Weights of a small mixture-of-experts language model, trained from scratch on English Wikipedia.
Experts: 8 picks a token, a softmax router.
Below are experts of layer 6 (counted from 0) of a mixture-of-experts language model. Rows are named router (the router's row for the expert), gate (a neuron's input weights, with its number), up (a neuron's input weights, with its number) and show model dimensions 0-255. Each number is 500 + 25 x the weight over its row's rms, rounded and kept within 0 to 999. Numbers have three digits each.
After each expert's rows: "gets" lists some tokens that make up at least twice as much of what it gets as of all text. This comes from a sample of Wikipedia text that the model never trained on. Tokens count by the router's weight.

# expert 115
router:457530466504541491482510483531564516499515486496546482494480500522498491497494549504463514478484498528539542509529526518482485541496488477499518451470576476485492494527474481525509452465505516491490519533505450508576505523512495541516479527472514519556519528480483489465504496467470526511520511498545517491550523509507535478494536506521506514507488493509491477525492463509451479488556526512479491538510505503502480485509484476483530472502518523487539488485503495553481464512560485483476505482528495497487485487497518518532513497499531518517505473492523456532469472536473545475455537515488492496511473502503537522529516487531488482504520485525454497517502469504472514554508546526487484471521503471556500530515446491501509506507503523531502493510513523507469470526525503
gate0:552504459501509508471505512473500506512507506539516526487480512564485481497511489453503504492533464475528523546488441532477456488505496500507480501516521509515485479515498531536524531508493463510519516493471503517519482533450474489547523450509516488505506505463548467541483486456472514510512549534493494508497481530508501500524503511560482480481508504511534490508538487500568499470487474516514482503500511517464502505500426529489469467484493519467517500483500516538495517526545556486531482524495455497505551548473502508498492522497457500470513516499484454533493517561533506494480524493493532522506498517478454462485495483498546537532540469476510494510478474539518483513516510499485524482515519517488510479503509474477470535462522564466486501481463488502490487484518498
up0:475508486427514503501493508491530478501500486508522454488463491520529503482494511464483490507509500468470481509496512478522489509471506535500466507472498501512478517528504488489485453519527531539439517460483456508547505523471550542500487545508489512506502477555493485494504476464496500519433439519554475503478504510478511472500525534492504448506482508528498496485534513505462463501476470468507505519497541480460531476510507506491500502438516481484521523514481505484460482517493530544519505555538513525469526519504501484481531541510483513528492486500480461507520494471505463495553505523498522490524556473495453529501515517488508479500553493487483523517496495532496546477478584530489505502518473525540526534478482536514481490486531501495505478472494461498485490525514508
gets: " not", " was", " to", "i", " be", " were"

# expert 63
router:502514476485457499494531520540490468483507468475507516468463488472516473512511482467469502524525505478548533519493544486521528506519490515530473490467489515517515507527501508517545528482465527461494523484479534472450474505524472483518519499496460466478511498518501481542519487519497536520513503539468520514492479470484496544524518464476490466519515483524509467468563478517512503516502463523501519530490507501506494555520518497480507492568533486497488518534478493504511540527505505503498497459439466508493508541519505512518557491505472570510498511469496486491470488464523461495457532485492488501496492526505478528501547524503545519475529482509440489489494469517530456527482509465494477510510494487553509506438498495505460510465543491476527473472526496515549505505482463
gate0:501490558549503532513458549475475491483439521508500503539539508509527508527536492505477536514477496483529491547485496466461516459475533515539502533497499501489520492494515514515497465509547478515513502506521499502523502496518501495456504508512516522504487505495483487510539527499526513543494489495475522531475511514483494525499479472465505556492507488492489434488514477502524539510480493499516473484468482480490515513503571482524483534501485515437500517501456464499497503519488424507534511539477495462533492502486507471515498485512520476515489526494450480503496532478528511452505502510499472493478503535540472519460496504571496523463529519515497450488534528501497527494502514523531471523459450460479514499500510490550476473468507472461494480428516513505515499469508484
up0:532513461497522487480501490510491513461494485518496530470506462464479500514532528526450498520494464545470513487423501494481482469485439479524525475471488513525543506486477447534498535502475503528509537495498485532477509491526468465496499457512485497513517508466524490493513526518460510515480493538527488488495530491489455467455446515495469534520536525487490502469518507568491505510509521462476489440491525517474482506482516517537530553484510443482485479445478494509522480502474525492514535526480481500487495489485504491493497493512491476451501523500532469488498495473496492513480464494472518484478546508484478515509478459526499434507512520531517508501495513517530485511542478536526467495540502528518508534542531500490513492481535501492528526449474514522542463496472488
gets: " |", ":", ";", " the", " a", " \""

# expert 90
router:496519508478509491530460522488473507488435492507466497467523477520538501511498458499536513490557510506461525514499510513504537478490512503494511497491557471565519506474487489470468514492505524486515483540467514509489500522448469549537476535525518506539498514510468515480502500503510494516495477487519474484479478593469482472480527512524480539513492533541520501525496497525489476522522495463543471470457523489471500494490472469521468518489510444519513527515488472488506506465504501518506495485508510515487488504512479540529497495462480485475538533524534491524536510514466492493477495463456526467493466483483490469479515507447523582534492517501487473481523511480491526529495503490489506469474505495484519538486522518500512529538461462546503528518492553450475480482499499
gate0:491450517522504527480530515518508556522500501475472540509465557481505529530535511500516487479526502485515516488501504462464508533485483505505511469505492507506454542452543497506510506478464465509494484520481530528494468469484453475490475492498477522489475486499503485474494483478530507514523524513527466494499480489499484457474491511535556511504500503495505452493518477488490480527448544509488510484505454497483486484522549537532543558521513507534517522515522472509489498466539496526476531481493473511528511479518502517527482493544495505453514521462522506541528506509523502502505469469490530494513452485516437492493501472538486499563473497504453516495522531506486499543496520490499495476492420459542538473546520482508531497498524459515464498479469511471533504524525506
up0:554481460464485548470498482529495499520469515504497494496519528549519467495480469504538531502467507528510484501479474489532509474527517537512489490489498515497463510519494474509506517469467498470541514510456520514488527477483476475517508503509526525527544507491509534498476488495496519542482487497525490493495487516494476474501499459510482481540484496517464506472520482456512505445532510494527485505520520499505514454525543474504486498558508470532540501521471513510541492503463530538484531471486435530477519480512505439503507534474500543499573490502518502505506523459540486496558485489443492541516487501484540441485440511492508515475488518514485524500456490505459497482516475527507507543430492465494482472492494496507435485498492506519473483526508504506530509495502508
gets: "y", "th", "st", "ent", "est", "e"

# expert 112
router:478512481501487502460487480523469512501539497489503530515479465528464470526483483489466518446504482487498477513520498514542519541513472528526535524520518490454471513450499514532506512469489482488524523499492505490507502507536474509496488526481502509526498489483514503546479518500488520506482477522549499484488514490568504471437514475504493524526528522483512487495484527525487489512513482544505529438481497495509570468488494503529531527492486500517538522487563552448461479473504503531527510537488504501496439485506535553496472498506518515504496502490526472473548495469495498510506530514503488509483486473470543533541519482498527479483455550463497520487479492519533519514479538506512447504486543505513445548510470488503525504523494489515531468533505539469471474533521488
gate0:464537491454474497528497473500537502477502445524506516487516492502497569479533468486527436528469494519551475509504484524487528495540490517485507471506492479482520480493506531487502493537508488529468464522454481493459541480505455522465486524530488501475481503493498507489507492468506507498477504527478505500477514513443432516487497507484475539511525474516491501518531480495486492498480484473488432471547506522449486505506490502502525502479522499524469482547502507515520478500460535485475513454497566493497518496519525496513489511448519524486474553495504545514523510478464454541485483468491503476524455506499494496520539483516545475463478476483440469489512493497510478520498497536496530515487533497537442477484474479474477487510530471501509516469487479505491494536528477
up0:491512510511482482475499482525496488470479538528494512474494534536502466508525445468502496512537459538526483509525514488493482477508513515504457468519537504500496520490479510524479496497521486465548471477501503496535477514507465497583461500474528520515511455547492535481514513486498465501492485507468504473506457512492495559488480482454492506506484521464521508470521471501447479508519521458459486527508476479488520576477472504446486512482524519464541489500471462493499437487481528549488476484493526514486509521517518512486463513515525474470517512521487491502507498478476532508482518472514503481485508545505494452522513497537503506480462494499489507512490462501484494534506487565500526473479523489465482478535472481503508435454472490537470463472486470478463478474515481
gets: " to", " was", " is", " for", " about", " be"

# expert 60
router:487516526486479484461489496545491445489475518522503481513479470495530520467499482499492439506496481493476551507482494520510499440500464485467469502522478506474500540543492500508541497515478513506484470509509479474528471502494503489492491518472454493499491480504523475537522481469544549515524475518496516496509521497547514545516468476479492506509504480478482485507558515481488452556494462510535550478488491506505498533465487521481536448498513492507530490471526540495544517539509457483491481515449529496505462500509544510460500545481516484524513522447516520471532542482504460506489490518512491491511461507494513498467516509520502492468527500464454505497494547462449522528523464520480523489504522515493456532500466501542514549488500518476510441533475472487507513506518473
gate0:472531467501495528479488526513467514531474484480484515504497484533468494513453524432513457509490528476476527524423541503512470492487517495475511514510506435505481498492491523464445518488534478522519522504499503472452493484493475488536462505480476505495491506480508483519491508472497519508471534502480459552492531530500510474462490493537530496505480469461462470493491466497453472519493523508545496469462479521471493513491563497486444518502488505495507513493491490503510520504499506509440475566495494479472503516504505452502516503479503479538505501481502504450507510507511458520492458522487480501490485508492496503507532474517510455486474504512493508494465466517484509482490492485513491536515507489425448465488518532558475490507525475428522509527532499513496469460501518
up0:479513509510494508512544556500503506488465504493495513456514479474486509517525481507489513529469545516504512490476529528496479462553504513471492531542478494533490505511482545515440498517483515577477494523481487511552500482536470513526485527498504503493436504492524476508503545487497497491496517522486494477488503489506496490509521513470535436508468469508478479528515478517492525510515503508517491499503522503499504526478473500523498480539532442496506478504531532494537513488492465525511506510471507534472488507523509495508521499452505525473467511498501517507526486528538515534471540502475531501560509425447506511477537508525510489498482521510464475511515485460473512463514511506481472486515541516461537471530507462536535532555495484495463548476456536459509512454505465
gets: " the", " The", " a", " an", "The", " which"

# expert 81
router:549508531487504486518485530485494516494442525510475482461519444500505523520479459497524527504533487469485542531490509513522526522502455489508541532470546510493514520472544480469498486453487517459512488520529559529501480478468498533512508501520490498456501523501490512481522488525543447482493488490535532511462519500487467517517543465522469524493462518520468468471452506503482513520458492468486461476497517506495454530469489490495475471484514528513513503504506464457558506459469521524515525472504486519447526511511495538516509494468501489524486502534523516508500486501470505506522463497489525478498488519452490489473487513502517536523532518521518437487532485463510500505477501455482507450537488505493500560485510500475520497519518494502509497539532559473495485455523511
gate0:553560493493450524475457491524503537584530515496481503514507504513498502523482481502502517473508554498467504497570523542521471521514490479483520485501526467508509497513511501496468464441528517494487517538520502513508505484499490553493533494471500488487515529495505488498551482520513492468540503511514491476493482504503440485501483494536522505492481494515558512472484500484491506510486501502509476534521514533470486546525500501452504508535538491495500505552493468508546484503532528489515483430520486499517508473474476555505493503484478510531516519504516527514478442518537510514500517543497506497525504467545497480526469529500457539490493539489497468508489487537481455490463506490491548458529532517522506475467511539466512450524543504466485509485528512518500483507506483
up0:522536479511499487498500495525486499524507483497463512486539472513470499458496517514519495506515514512493480532452493555482463489522519519475492530518520488457500477454493521493474521545461496499478512483422458476471549504528506461504470525532504489530490516490499542540475476490518497528512506471543485498540516548520484490503569525522518444518503523510506496484504552463470497517511474486540513520482503524557439521529549523514509511506470469467503518490506516512513475504521527507501459506472535511499477491539511483504477524494454541491532474495509496502472452516467515505508524507452459463471526519504487468536496476511480489511525509512500485462477498456478479487525453472488501515476492483550498497545512519534522515480491528524511499525506496445484510507535482
gets: "e", "d", "ed", " South", "le", "a"

# expert 68
router:447497461493510508453477485500489516497545504491472491514496492486463484517501495511464538449526535510481475507552486535529520495494507509496481531465513512514460510524463475472526503517483507522531501533475477454449470485543488502470507508482470547432513486513519505500454510498463491493525482550496562506493500454546505526482510502476493529517527479452469466522499461466514472506489516537477498524482491527455539511522502541479505503545475498494521519495482523507481490532496480495499524548512512525484513442518496512521498535538509477459474507457499477501509576466504446470510500489518488536498485529465495536478508509522496545463526489493518518500468538507470484488490488496533501484480523515470446478491470498497453489500524480497513502525516498509509540491498509
gate0:494540514498567527501489510496509488495510469503500533477526534504487479513506513507483492512519515447479475480478503459510440505487491491501544480494522481451532470489503506474487450505495449487470448523507513491477539507492487511523511494484482482484468529484526529543477491523479497471520513484521493514504470478475483454508498463542555488512459521475486537552517518476448525484517526487485542507501552520520459478495532510471465497492496534494476490503488505523514492523536506446497507482469478458479457495507482492439486510499514504535498528480486516511465469478497494503524460519446474504483495489522506474487461491492543484538482485494525492529528512461455507477452505483492499502563470481504577516496510503497509496521490535516504490502496487438462497486463513
up0:494489509499530431504533504440523477465504491534470500512485526496504500501469456512494553472477506527461479449495478505487461496479508509505503490517456499482476453513496512479455459493537455518493494530544525494487435467511519513482535513507470509481478475492509538518449504482534516474486513471569502456501490498519491510483497490507557508517502479492444478529520475504528500466533474520488497503564503540531476498502510489499480525530505497538485488491491507520432509523502512498504503503504522486502478534499489500449543511499548516570529464511480523481456495493495484501483463495527507521521500511491513516475513492470511485474560527513508510509491508483495482513491492535516485473526510498480513467528460525508513476529543551446525511511500509534535506508483506
gets: " of", "==", "===", " ==", " for", " ==="

# expert 2
router:472504511455516488484516461529486504505512515457449525521480572464545439501497496523487489515531531510513448497448530498517469494490496539496473505509494494518472522537505530481497507469519504508468533491504504493485525533522482523501436483456507470453453504557571495505498474508536517511485524472524463486543474486534469467504499519479492493520536473500486516477514503503495513495501479495539554493543469480485492504528514503497524491484490474542485492466512528533569521509477474527458508513481471519512464469500514486490548527504479519518493477487508491532507501490492433461545487507494473498513505571519506477510506513497480494504505498516480517501495498525496452505514505538526493527478472509486489517501519460521476515519521490501460487514464496517540465470521489
gate0:503505527527488484558462484481496508429478470461508522530487518526484504515520513493502518477465516466479529478500486462542484530483495466506521529504512524525496501500469506492487469491517513507473486530488522522489527533470473524507506511466476456477505499526497478499481507519508510503508499480477490539509522549486484492519470527481489482467511468514487507484544481506525517453551498499458475497503512512514504499537486489510517434526535486464481462511466524526500474476509449497498479479534496502481506555466490547536474465510511455483517505521511500496546527497483565540458522541549521501507514490476478478486506512504508525514503476509557502510500502461520475478515492506491507460542514493463470509453515521521511466529473510508501482459433513456502456509561471
up0:533428475521505466499503530458474503460551519493491508515494510528506447521498481535551491502515480522482473510520525513568540501504489480543519476466486488474520562501500504482517506513479505526479478480480537482474482477532531474498515485495531507523524518461487480478559488524518527493520486505503519521502543485464515461493483473549482500491478483530499543520493491505487477487499501523496462527489490533490508510507542482508497512471472523534456483521509481495516485474513534477524511496507463508497556518526513491506531516508503534502475564505505510524477496439524543487506533467475485472492508519509469534515498500477500510523509537526503527573488476504541509511474533490487485503469530481558490495485457521464493533517558498531463471520491513529486482511483467
gets: " The", ":", " by", "The", "\"", " on"

# expert 57
router:524467487477494456442488479552519469477524521506561501482505473520509501452505528493487498489510494465488531496503533516509452519496517482470519462511492499516543516526488470518570521472467517476511530489520529448522491458539493496521504512483480496481499531532464510501528497496509551478518502525510532477539499494546577514529447513450492511502492462471466506486510480465521486504537486515519521492469520497528509515500508513525498453554570493551529513513501546484507490517542501484536476492486470501509506497505550534491508522491533535504492541494536497503484521493485504502540497510506490504450446509487467522465523493530490474474496494490477512501498538463458500498532475508493471494509489498524470486454480478499501523493526535539484476499513473498476519511495488
gate0:511550506516523495516509545479476557552524465495471508501482538499511505470507489508531508526487524507505503523496510497508540491481487507519499504520500497494467460469499493512479500533475516512515526493493514517455531507487503508492524510511468507502518556472538510518468511507492508491514481486523472505511510499453478516499571558486495525479514496492499459540452537511571501518525520512480523498471516469465525506502498506539469540471502489484497506512492485500442502467522494522496497494539482513504517463469511474523483468514430526463496503472453474504538470540555528557529500513532507470468495488501488496488494491501459515508496551515505486531519491524529475501444460548505509459514492504517510458503476483516538505479503516540485496476511514521505525438565476
up0:475533504459505527485533509512514501469526505547554472481472517479527523498495488489491533523471510519518473482502495448525450484489510480483511510499532487460492476479497502471507528569484499455479491480473479509499487471530521472469501514501497479544505483511521515469469513467508478536492481471508489513538466482494488492474517528515473535505482479504521518508527482522472463499499524475455495534465549525526472500492553502543509499500455537500489476504507533486550482497520470496520505483554512517538541522514514544502452517536503460489540495571481520550487494475499530460539519494436474500547548519470500525484492530523524495496525508536467494513506492493489459503522510519525493465488520500472526486504505512476446514473490464480533512486484517475479485522490477
gets: " the", " a", " The", "The", " an", " its"

# expert 82
router:524533518502498496530452493526487514500486459505455472467550475537528521461483526510534508532554482483457525538484514492451513534466482519466492467472496532464538455499492512472487504531497502476471473508497501503529472501466485499510509568519510478528475511515470510479483472523487516489504505485488494511470496513404483497493512547481462509496535518492479487486492489494507487542520487451537482485485489446512464499513489469464528503487547504516509510503521446469463505487541503506512481490498506508557472508555504528525499448474474483499531500535522504493499490500482499480519493458465513505489504493513478486438502507508555508515463531498520490487524488469501535524510506471487495477453492518536564526482501521533490514500491483530502504511481458463494500491497491
gate0:441511511473503498508499477507516528517536514478500482526542517524497486499514484469485486509478457514467527524514485505510482494470474504492469486445505494486457503523485519464502536490454484480521519457474502502524520547490531527449536501507487486545506473467532522500466507497496486509475498484481517519487478481501499469482520503548491490494502488491506516467519480541488505529491519477496542514542501534533513462518457500486500498458453497483492481566459484469484518540468552522516482501509458502547509527497515479502506473479501519488491480569498494483515508463524507521509542495494504509567521529521511508479510487477497528479490522512532463524471481493533503431549488532503490477516443504453531502528470500511561461511476466513446516510531520509492508510474465
up0:526497485487485498487505496510473525466485516514498544541472488534428498527505499492495541518484481508514515501530476481492511513545519521521491529475450504480507501441476486491505493484545488540474470507464514535500493481566527499505507517486481505485497489538532471479503500503526509523531476502558483529545533522490510439495542478481474494512542493519463525534528520481487502490489469509480537489462492501503480480470474500537512439493524499487504493491528495499490537494520473487479496504534519506527469559474488495516477506445529469493490535509517521487501479500483512558445491481518440518496480500488514498522480510480470495482522465503522550486481483513520480450503474500476536578474483486480501485513521489490517471482519503487492555454473501515484500512458446
gets: ",", "h", ";", " that", "ak", "k"

# expert 118
router:454483523506494484460497459547484515488517493501526518541444492486487494546490493489499487457509460498542500524536498480514466547529511526508508477501505485434474518453497497507484502465516494462515479507515494462517498514532504516533498529507501510529469490511492523484482521524493543507481520512552499479508525474524496481505531509538534506529535488473496473506485528466490472479523525502450520524528482484497522454502520534517509532517500479524525531508545495463468480502507494519522517521456491515476480501555534537486505512559527506523506507477519482517538534480473487483525521499485494485545503487445551503538535499522496483482476502517511536505509496513505494520501524533526476507530535470495422534511426506504516468535501482523536486485516489441468482523528494
gate0:481492503511477463562505467494537467470439467517527504485482497499527522468467537508495511478466468524571473521470449501504491478468486525521517514517543508480502557521474480508475491508537481463482513485509545488493517508527550471502523513513485475488542537501472448472444471477477489506529476437498530534493491470500519499525548459487529471501510506503477488537519487498498513527484480529507533478444530523471487487541508504469511501532478473470469517523522467524505499501502522489485499492528489470528501550502480496495565514508485477483518460497502486493514517508530520517498488516485502480503490480534480461512494536491492493479487480491489449479487479510492511485540493491540515485530519451472470497514530466493485508496526490512542512507488474527487551455505541
up0:495476503499489498527524526460478516517523507494523529464538489480512527476507548471523465544516522582484457465524459495506488474532480458468518483483492476505488525495486489465522508523526527538551497482519520537449514494472477485547511460491501459486499503493490514537474520501560494507508536541489488475530499483456512515505456526496522506509520455480506524527522500504519497487487543510477497517532484483506474506527519536532463508501522512500445445495476490496544519519510473538516470491516474479506481513472511520493480475504534505489443525548517519540525484507454495501487455483514469464474483519469534515496530469531452512508515494498507429521481494514528505492500489527490483517518467493500525479491507504462499552512494475471454488495505495537485530506507489
gets: " to", " was", " for", " be", " would", " not"

# expert 93
router:523542480499479472534466565448502452492486505477489503504494445462498509485509504476504499497517483516503526521454512496509525491472476460510481549461518553518501494549496479507481518504560499480514491511468477568488467538533530484498485517512440458482495506483553418517548487505531499489498516486520479553482518492458471522510479467501457506499493486500503459510531520502499521493534485495512515472500511502507525471456485491470474495491532502490470493462482483516489501514516517500513534477474505507520487540542526517514537450500530517530502496479489492474484563482517461478497469501488517476490483517511487487510519494498500510525552502486464479494485545522526503492500479466471521513536494494482551502493477530516453512506506532451475508495501507475540527474477499
gate0:543458481509466490535478507500481502471501486520492493498477451473532539486450545522484482506490506545511460483525495514517495500479505533517528532486514510513497513515489482517479493499526486500527507476487462532471516459478492480479441543545495496511509479482566518525479531514491526474494481458496489464507549512510559537508496535486517499498464506490530535513491462448487489484509454491504533512499488528463524465518475494486501488503508461497463524500507497502492553492537533503490490496504487539473420528479502492471506468456491497454553501467503493463468494514518483503490534504529492464559504533508483466522475507467481544495510494479477500537545513511462537434464520486500534542525509518504498491491492494493473479469538523494510518484458491502500518497497487
up0:493494488497520504501497526498502531526503482506497483511464502498491497526477517528463480497491493517531493440485494507525513523487496484480493465523519500506494468543492501510504522533476461504496480512502504470492493470482476506535504451515490518506502531537523509490514549471525474510514511519507469483505541528507457492503524529459519545493488535478475500487480539524501518457495510507446464497501493463512518485483515509444541479481485501487470484495429444479478531492500461477493534463476486532499439487465525508506539505496503471481455574477475519544490501506526511480487488587493488509515530515534488467535501492476484461500593500517493525522489503480537483501437502518485547493506452508548497498506502507462517478481471507502484489498468508517526492516497543
gets: "-", ".", "&", "–", "|", " and"

# expert 67
router:495477490517521555469475490480466537485526497549463482534490498506509533501500468517456470503476529523479439519515534509510494469514506476481518476454541496498498488481451489467504549488533523524506497504491514471466509481532485482476473511501470525507505496472498524479482478489460503520485486495556505450507502509529526500473588519509484527496496501467480474532506447476478495533491515518481505549506479497470547486541506512526480486501498468519526499532484491541475459524461479463495500548494519517502522460478513485518482529507484491495501487476513499494538487456510497479499518477569513507506473573492497492512475506502470519519527545510504492511509484505421519483507506436526515481468504527503497496468494503547519492537511456512527486485478503532480517509500505
gate0:492495541477505487506481466483526509527506480455539517448525500481549479528475483506488468505493524490485524529500485528512513495439487533505488472455448475497452499495528463544491473471529486521507513441505490525487487466500500489462474487515487502551499454454447502506488514473534480513478493549513466520506504485512491482483482529467550520514519446523504474483535497515535544535524516530488496501521479512482500480523484471475498531515515519553504537550544450499489524533486512494504538494476483524525474508486438502499518503477502503466481523521498488535487504519543541510539505477512487519487492500517525540494481509467521462510517497538496478511495493528506549475502508508522490527490502448488493501477538514506495530553489528523441503490459505525529529512509496
up0:545511555517503493497474481516477519481488497504508501516482456487508516500455550455506510543500486543504534486511493503486439468503472489497468493491508525493514516565485516497504477516498473505486510492528508544500513463475504487521532523562541515498550512473521472527511529463483487493523519496496513510470477530474478513513512449513447512518489511518468537481464526496483494510472469484454487464493508509500486519512493510499481463548483514538496462502511523473517513478488497512515493513489484545465472470468485512524523502508491537462476485525515518417506536470457527528474513507472437507503459483504525488502503505482474519519484517473523506542521520493510480480472549530495498465497478529455535480491483487449494526523477526467500565524496516454485487525485500
gets: " of", "s", " for", "ic", "c", "d"

# expert 62
router:496481469527488510461499457531544479506515521508562513542472506521516527470530519494477499504505537511476467472488455481458494485470492479506501518509475475470537523497476537538460520500483510461536522482491516457509524518466501483478479528481473474507512534567490483491480459510495538488483466517519486484493500473574467523482420487491483514490521530470547535491502491490526491512502491519496512486497482509520523517490515529516483481512532491448500519530522529484519498494528510498522485524481479444507476516474522521507474499475495492524512489494502494476483505484487549456529507506486485502511485447502493529491507533549482505509497530512535519512454527459534495519516477478507529489472476466527505482511503511551578459531448470514524477479500476505535508519530490
gate0:474498504532470482506474490495490504450495499502446484564528491556498503527517521505512473488530536505504505539530502517477455454445512495502533504483495493527550456482488487487485466499520510446480463455503504533526501466440476482451507518473509512474518494496478526520517471518487508520483500475454479475510512472528509471498497502520463486446544473515495531494503498494505505479513501547531488503525498501463459512511529485477486523502515525468485506553484486492499536507516501488528492546523536512483487525524443496512484499533514463503502507501512524545506471491502494516554500468486469496493490496539534487527513552489502497516471537516517532524493524496490449510541486507496449479494498501481519502464509517486514422550483498458508476449517515489503546482505485
up0:542490500476491484474495513484537496509531536503477517527497525512488538432507532525547465474526494559500519539521486499538454540494489497478481495487542462523497506482537461469475489471492515459485488451513515493523519462462485512528479492479520567497499482546467559486486481533517494508485507501514553525501519508478518514496515461507522457482480506492497510545539496484564492522515514514510508535479525494506494472536546524511469517473487479530512497513482527501546495540514459519480499458468480508446462520524521519517540487494492519472489520496495536516546470451487495504525530458520476498518476495517551524515525486515498508511487523516458493508536491505527495471498481512531502562521510490497475483511488517504476513486545506484514506505535509456505475498476516
gets: " the", " a", " an", " per", " The", " overall"

# expert 78
router:492508482484541505494530463514495485513519532484483507516493466492463437530486492499520492485511465521497522556510516522544520525501550499530507522519480497498451479497518470462473512476485447492500488523487492483461490457546536496484550471512537504499499506521489518528492505481451476501504543506457524555467532492548537546476536494471475512522525493491482508480511518497488481483470521521540520532482445512497511503520509551527494547496468484506496496504512470476455444517505497517483522493489458514509546481501530512498521549495506481505450531481508489451525540486497467462494511498519509518487499541476496496486491521510479481494494510518542504469524500515511468492530507476492532521489523522443446529520464524485453485549502507505524484529513464518481545510494488
gate0:479543452533475513487490454498484476477497474477469481491503473508490496539499496510466509505493498499459488521493508504475508494473522492507515491466524498509444490499500499479498467467473539533515507497504543470488506501534491483506465504485520518572504505495471521516514550465497538474523469494528518520452493558493502490526506506501453516497484472497480539490520523517547486518514507468517525422511533522479497530503495496478514487478489494497499469515508509479509480429522471457481554482465528458519508522493503535426512499478466514507495537509508461462478491479480484481513518499520506504511478484477453508483501492474529516506502512520493466539551470416506540546462503465532473502517484497531486514475516465472531499494471511506517515509518509487464505554517498
up0:525526525495516480490490495521494507456536472477480490524531480473531504502510506499501514507512480552505467504497512519514483489480519512505493489488521474512528518513503491470484490532501514482491519513481517499467492464497532475449527503512477519523523475485502559496501477520484516496523494485471534502510499456502439502473494511508485528505501530527434542532502501495482457557486475461479501492505478489522522566446495490486467478521496489557487452518561482511504494488538462495505499490547500491504555489492450501505468516487480482483504500478478477537480542472488487474452477532488523495499491501520503508490538524518488525480552500573528504563517463467473439485490520472489459482522517557502505489508475521517505483506495471547533480480480461479473534477504468
gets: " of", " for", " to", " in", " from", " on"

# expert 3
router:505494539482523538488506454555500474517548515504437536518508524478509433505505458513503514493513502485483463493524511475490447527494505524498483531486477495518468513509507494539535491538492498491563520500521513493480487528479509478498468473486488499477499505544536488541476483511487507501487542486482509507481455472512497491529462492481464555500514469492445506474499504512521480490463471506492548498495490474516510507518502525541508490496491484527487501449511521489487490482469461557476508512499527501472481453469515528479495522472506478508450478475487477498526553490525466482561485504526466529445509545455512506450473487510484494517475522504535540464482479496538481494531497518524463490500489509462508508484499457475486500535519536525491488459490487462514461487530499
gate0:485522488507476502500495464547520465482494464488474513477490518511502523564481452447505432463501475485475537543504513520491544551479533515468466520518521522485564516512471505499518520498505485461522518485489507522500489535520497491473481510517526472459504485514550524535507462520504505496488486502482490522480473452498548461483507501513524491491488470508490476467518461503503517478503507517494543478504517536476538472500511516499516536466507516522497501528522521549497498488493507514491503485520470547482535499509483510518491530455517480527518453508542476548472506484492532454528526495508482502506482548490534517502508473521494456476484505514503516509498461543518500431480491469502450536520538470509500529490514525499524460500494497510486539466568513477506492547508484
up0:483523516489495495527475483509494477490505473531508512496475526502501506481499524494467507492482521523519541498455522521481472481470533503446502510532534515530454505518451504474488519488539543500514495510510498512496498500488526517471503465488496505482475499531475496527489483507524502512532480503478469511508478539539496517494503520497469517490470464539512483441491516503513504434476507519509504516490516538476492487509487521476509541483489517493494493544519540516527529484538527478456530507508479486503551531495528537518466415469481462523480477496526505467509468541545484510495485553507468475492489532467535528453455462488461505515517536475488526522514532555533533461536483498477540522493534550500505435497500471505509481508519461494463527506504459526480475478508518
gets: " for", " on", ":", " The", " by", " past"

# expert 8
router:498490522485505486522487489524519513467522520458482518492473565499527436496514499497468483539503499524517449495488525477516483517504532534522461524512465522522479506522473517489516468496473499517454549472512484519477559522462510524512464505483491470440500477566562523529502473482544503483492516489519471504544467489483507473525466498458511526493471460494498504508497531501489498489484498521521519479542485486528443478525516501508467499492484495513485505469498478503559518525474458531467537483503486505532505489501473484478513504518517479526471477465494462541505509511498481462585495507480485460479472537479500484494521515528496466518501481502498482480478480521478483496524455531529476522470466513497530483489495465499505572525500521513498489511494483501531455490529486
gate0:528497484447498504526520491533538498454499465489499466477496494497494502544537467490511494510466495506536520536502530485455544522515508495509516493523509493505493489478472500525457475490473493530491525483519568512534538469459523507538519467503543528473502481481508537490488470456536499479486520539479499471539531474489542502436508490505496518509469523500472517548499487505500470486547483493472482465508476499494513487543518516496520472531483523491515517508532490504536491539499498513554515435544506503489538494488499516467499489507506511454462503509553502469520488504516516511507524504562523489526500520507476428507475453474524506479497515522510495445477483507470496490547473511503521540476491483495537524490526532483500468487519522472495466482479487511444529519526494
up0:509513531490425537477504493486528477464533477492487538490526537543485474530495523467463506509499449500510484468520506496485506517534546548501505464440525515522477516523534488527523533484523560504458511483530520488541505516488460518512475501481511497529453524501476523546513503445514518500466501497475468493473487500496467455489500497546506492510486494496518497502487530482495483518502504480464494504483497525475499464502519536457498500466489483481524488525544474507510474525463520496537479466532506499535480466508549541424502455517507498495471523505502474479513478525522524484486493473489492521510520476501522524493469509518463528536494520512463507524483503459479506478493537498509463503506520477463513506466447522495494504546517471509490532477506481480459449474516544
gets: " by", " The", ":", " Starring", " as", "\""